Weights of a small mixture-of-experts language model, trained from scratch on English Wikipedia: a variant of Muon for the experts.
Below are experts of layer 6 (counted from 0) of a mixture-of-experts language model. Rows are named up (a neuron's input weights, with its number), down (a neuron's output weights, with its number) and show model dimensions 288-383. Each number is 500 + 50 x the weight over its row's rms, rounded and kept within 0 to 999. Numbers have three digits each.
Before each expert's rows: "raises" lists some tokens whose logits its average output raises strongly, later layers aside. This comes from a sample of Wikipedia text that the model never trained on.

# expert 7
raises: "6", "9", "7", "8"
up10:478471457480579490536458562578451511493527504454515415520559533488526512565507557528521495487539559501485516501536572516568417407492552430494570499491465442458505514505413446504464438467586521607481568491554556431421438538355475483533586485525562518460494425555552530478513547575521545604
down10:521483611460456552502538453528488483441498477555533476512445482505511557478620465543474511523520593509486530437474558593500423488471532498483504467551537521466493567503563505474511541537492428450529541576533397549574567572475585512431509546528466491497509556502476531479446461465578502354
up11:484485424542472607554379439502456453535560551449493472558506465552440543509419575548455494597491507490565541481370548530522391508435471445454464366478524463512485503484460434467489427382584529386447427466442520566443488530504506451510543430590551533427562576528414483446572558490541562412
down11:480489506538544459519442562520585516541538558457532428463502582429477591516439500459593412522545421564470469536485525648510588499454516529476530477467454540562439468494476453471437466448480460441532518542495441433533479434410497493563540547530516468403528483433483417505464454517436591606

# expert 20
raises: "1", "2", "3", "4", "6", "9"
up0:362444549469448514592469465563537493487589517479509468510514463493519495420323533498520523519396528457465502484476503624512456458513494470428476601650511469456533566463446625509493573556493519467446514552363539397485574565457452480481476510586466443462558476511429503507505536588547438498
down0:508516593532478548377491479487438476574542478443488506505513447464570547424520531558537516498475415428508449526513455514519417492543369444462428574518510501502500452552461487532561512430538513553583452468480443496514445472568598509538571606409496452513591488468464496536521508544415467531
up1:610449402568608486651485486481402465475437596543494544546506542492509530487492460493504524527490579563580488466607416477544528598350542514500591504545355491496421446539532393517481445505561462434477476484480446453519508401515523480477457503476502497513510549540435491519578538463479576501
down1:559613462453486570451561497598551490542570539469432463484430501550499487548464499432508539478595520495435450468457542584552555503460498499540464529594460471480442562517482519509507544486558509459627461550611461511522553423559411407542544485561514450499481531494422523490567522441472500495

# expert 9
raises: " the", " a", " its", " their", " ", " an"
up10:499506502485421555379355458494578522422554536452491428604509439542490513438593503462530496460468514479542559453575497501568539390463432497496461510376511544493489469420483589487497510559566516514466515605476542517440425525482570460563525519523503547472552457501518467456458570501494361535
down10:517517480557479557481514378619445480458459452559457483579540480545563473533560557550465509493484432388494565541497583467508504484489511463437497533531456510609433503484516424545526504496533464466524450513569565492485384595535483564566540437496441488552455554443497443532476541465456526529
up11:506536600454524513530465513397558490473549500510528601442502451534432497535430408485456559528473492419541470478453546483480520489486530476457514458551475581496540493464513544475493521544486517497522455529470493520507490518494560539435457404610560418514463575431550516399502600564436549623
down11:515505487576567431530475450541482534463447493461459487488453446458474499481521546520477496440516465491506395489471465458502556578515502559463552523496474479529498535535458520546495466468430534505457557432423488444449548433502443587523548603394552637478554465454504496501502403465476458565

# expert 16
raises: " of", " in", "-", ",", " ", "."
up10:477523476553454488495568463578541492412579436540521523430601483544487531461525541547559432499519503525432414519549517498417513569438490572609327477538495568485516472450483435499469485518421417495513469558511583525376486435431517478449450480537535463467466507600533511520465533455515519486
down10:504428530471478507482458508538513447577532440465463504504523554508496585467497551439629518651462441568507502511549506436428522474459531516546511555411528478530496539481513532511433428492483411509477518520454533395509559404465524492470490599472451481575508529537562505434475567438517493455
up11:466549498487591419478488505529500567480579543427478530605510394472483436476533515506438566517571530440502514531567481577542570517478399546550516517530409479521492522333479409516502502486539499530429532620553501576547455465516536479523511493489493489448500518418594593507521506606540387514
down11:460608591472500470532476562428398520466548519474465465537591451454465584570522561588508589436442537407511453569437450534463544483487567478544544617464514499470516500465533516548523400485566528421509491470409475530509498494505496491488510558639506442487648407559463519428478455517487503562

# expert 17
raises: "-", "\n", "==", "=", " The", " and"
up0:422500555526465472526497412548472482502541544533538564469477517377543582521530386466496535358498473501466561538527520447592558459510504380512484443526503453513510529498563535515551455572495497557450430476620430549437585495581454510622515430493467534503481507584410453511486501491563499502
down0:472608473478508588534568520478560449461504511496551452473433466520539518377500530536432497442552432548583482461514563574419480551472427485440489533597421468539481519452508419468498494469462471486555441435525505528549523462433513599545465443498572501511358519511474609525447455599429537497
up1:647550556510519499588550543501443437500481544339490618515417508449512519552552531469515415535493478411511597443492402510513478554468570538541469427519486514418443511498500453452520462497467513492516526559469525600603490503456555490565589536521493508487417507500528437569511498426505461473
down1:511465455465452555496567531521420502506519613574494505496506526518494491517496510566519497558475535498522482510435601528530522518526446527520476521469360497508476569494423483480483443399460637595522479587498519579441486432507399454575495551553500510446473457525460510436479500442529481569

# expert 27
raises: " the", " a", " but", " ", " and", "\n"
up0:548476538522512425514486542462517491494504495475534534469479536493528482476490523551513464459541464518452554520389510505437468602428496551471486599465559565515341472474566531412521453496491505603485605541521495510532380327566568421541568475529448488458601530523622430434539437498469518529
down0:471475489562533547481474429542440387507446497500499507531563594531498494436421530489493444475477440418502388553628574492519534447540599455536399514465411522534508518488398474560459569532464571593484455527468473567540516506421493495497474440456455480508480420429477537524536522487441476519
up1:545459515429533496461505537535467466515471526433443584530511490503404438518533514516440502490562480576514583532429397521566521490552481576567430434517472593524501553558436459421552439571518520528416477534493428493504546460461502443474451529534511494568555563515512521528456451511507500550
down1:422512572486476546465455440528396608412517435521470494553486580541483507488512474538461430501461536430477463529487383491494572595541516506475450530367563521494492512444543485464433517458568447499481506502486479511555564541512535572512591460535488470434445448488519524477530529530456531469

# expert 6
raises: "2", "9", "8", "6", "0", "7"
up10:466527475495565487477584512446520470453471555542469458582466512467471484467507568518486476574434534471419511473513613570495465387484526529493469572419546445516378480503511466575475532397492485445550578438449641532565527537573421561412484463581539448518376491439475493566455410528554471595
down10:455495512496462490523530536459485482626486589524511462472411599492510451450512472395410526523474481530519460547482465411508497517505505399431573554504520545543517526479463442448519478532494561608521477555521534544527554493519448511370544484496623566532517483522550520475503532533521584459
up11:529504495453424517476488522560515555451564436525527558490493489504472553550553491529493489464517478515474542460506477601492401498543474443490573497566531528440420496569458479475475527400517510440468561402452533495433503465462471510442438508443432495437500527430634402527436474519462535448
down11:498500480576497563470582455492506598477444538490405448568422432452490421532438400470508563556524492483553420482462474539543516478478506553533559415421432470462439492535538578515477484540534468481526443415429476468443506484620427469460567488629482515494531533562452516477420455493469447523

# expert 0
raises: " and", ",", "2", "1", "6", "3"
up0:468410454494554448518398529481519439480361530477497524512595560521466495525521485465416522503440455481484433475476447493468529478536520604481666515489440567504417545564492483461508527492578535541494481536520461516552530567509607550508525443496438501454485537510492475508486512524511512501
down0:584547511449507524516454576481516595412524510490417456446487551532539520575580434464476463553484474532518384537552430601518543553537474569486523445461482560438538452488482469438530559473517527492432501534515486468530542537498531488478446460547513475508524453429500512426512526556437400502
up1:477601529463472418497524510502538468461472484530489508539477540493509486530580509633502509577478559518478515476595550432541467424476424473456561493418484454438550547509476602510570522523557495446517552544509464504445495471435507457475498519569584488533465463533435486498446621506459487462
down1:509570458477432498548432592469418619529458579449526473463534542534546510497437453444497537567524511527498556518569491503499506499485477503447507557530441552518468468560511560476570501506480460453485559464418512532561537476527520558501418510474558454412459447551550478520533537574584478461

# expert 31
raises: " the", " ", "\n", " a"
up0:534599554542476505500525555413543380517554490466486429508486601453461441533627585527539597481580574459483448588524525427484421534401392498495542442469494531471482549409446562555574501547528530534467469484535453541474546489501478497564526478445440504527463552598416487520450491550595458495
down0:560536473495522561523518542432457461430402464467543618488434438447432532514475523477520469370498527579454496491483514435552586456552572574456559424616556473458491473492600427504484474611498465427517491540530539565494419458498509530494473497538459539609518491471595585471527475565440487451
up1:528457432496474544484433599507427491484460568483530494506519478496510499495481500543517515498436580377587473548481556446534459519538415427495514426433484499499424525470455542571396476503369504444588530516538432469459527527480510497554493544556484523500419477568538512504494454458528529516
down1:390456495514526390554528458497455520489518490520463408466467503529458495493479528514584456556501376512522553454556521551477420579558495454528493513442494516560558473528412587385496464451539532475439557559485486501496542503602475469461446402447520525554483543518540549429599439478545472472

# expert 28
raises: " first", " ", " second", " new"
up0:458426529516533504408460561507460534469421513460564405474512506427525492500460520511484581460609509582504492466507497525575460523452446481454513426426451510472484522470563462522581535476466520505504530461553532436640469415497533444485585547575430495535409552505481502434505410457620498500
down0:453480439492452526512522390457477543539491504418413528548445524498556458539436567562459471474496573476490473478552591539521516492455422467549458515495522526465569543529401509480543534538483514424487510460487517441386520521462515534534409400488423502482531415443463500513552529590485515541
up1:386528453448471489482564450520508543357499514449548476502476507454529573426465606514505450465443527532517460400552446351503498442487465579430490562486510406482593525465483585480412466594509520419491505558439540559458493546533457535460579537430454499539611608487551538445533515427573502488
down1:544489448533537485421553492497589513570563502485396468496491408557449469522553420535529463507514493392432514474503460499473450541513484487591490561441390436501542513475481412595541523547512528566546517609513467424575496432538473500580497508467485595526500520422507636450421506547484536511

# expert 26
raises: " the", " ", " a"
up0:491496510424524512551511484529512471398428494610484548515491564429490587536490433493487574485469486392500559431447498457543541463388447500509478527511569456457404517489488557509604479480517488502444481517559538485526473505505481515520526449531464355514438435552484423466529544611510433450
down0:504520468616452522543418517520474525468435506487542539491460538476456581530560566524493474505504603415532555518544443575437506438506482560402533491490480493504404509468425533574469533418512594460559479472466517453445568472510537496519554546538495484518591463493500491511503473536481563467
up1:481506501620544473498528603547558567561390460487557517428494571497494549475506380438425615518483513471491525499485540497471526541484563501473501521517442542559458487524577466559533521533519464492474467451467487503465542537481474479462502477449517390483522521454507503489489579490513506564
down1:543542560400494499489530494400528440478555546485506419519470483529565524522597511568451491450499428486392492492509479532517432589569493465457512548463494518485425395479497516497571429512514414525512516524482471558473454459558531482545576585551467569440466482547473449539415544447518510545

# expert 24
raises: " to", " on", ","
up0:553546384471454515566510453519478453466475503498502432536503545492529455598433476514542499514438599449470483551477417485461488545511454453545570451476487488455571518431489506528472452505505550547484526499487513441510446399498489421411504483496583545563548470529487518463548481461484384583
down0:483523549464459540611538569465462447497556472421468560580470451500590489516494454514582418484539482450483645573485542484487546461518437451492462554479572517616585575504505437535601524549433420620551591431491488511542492452523430431483519386529500474436526517409526503496516505463511515467
up1:440477521470429475478562527476506428472509491540519520439537577400629524525490525471539556468510519546471549455481538540436549439477560382564445525543540502448496494596512575524513391494449494517450589439578554453444498449538592490465463497589531439484506533550509441455520483623442534355
down1:475548530484551457486501430553472521408505524477505489475474520499481513545585500470569509471465407560567553522517527524435510565478483348490400454438425407442438512392499482517504550542587510566505454504562563543540469552528514503526422501477479585454596609515545524480539583506490447536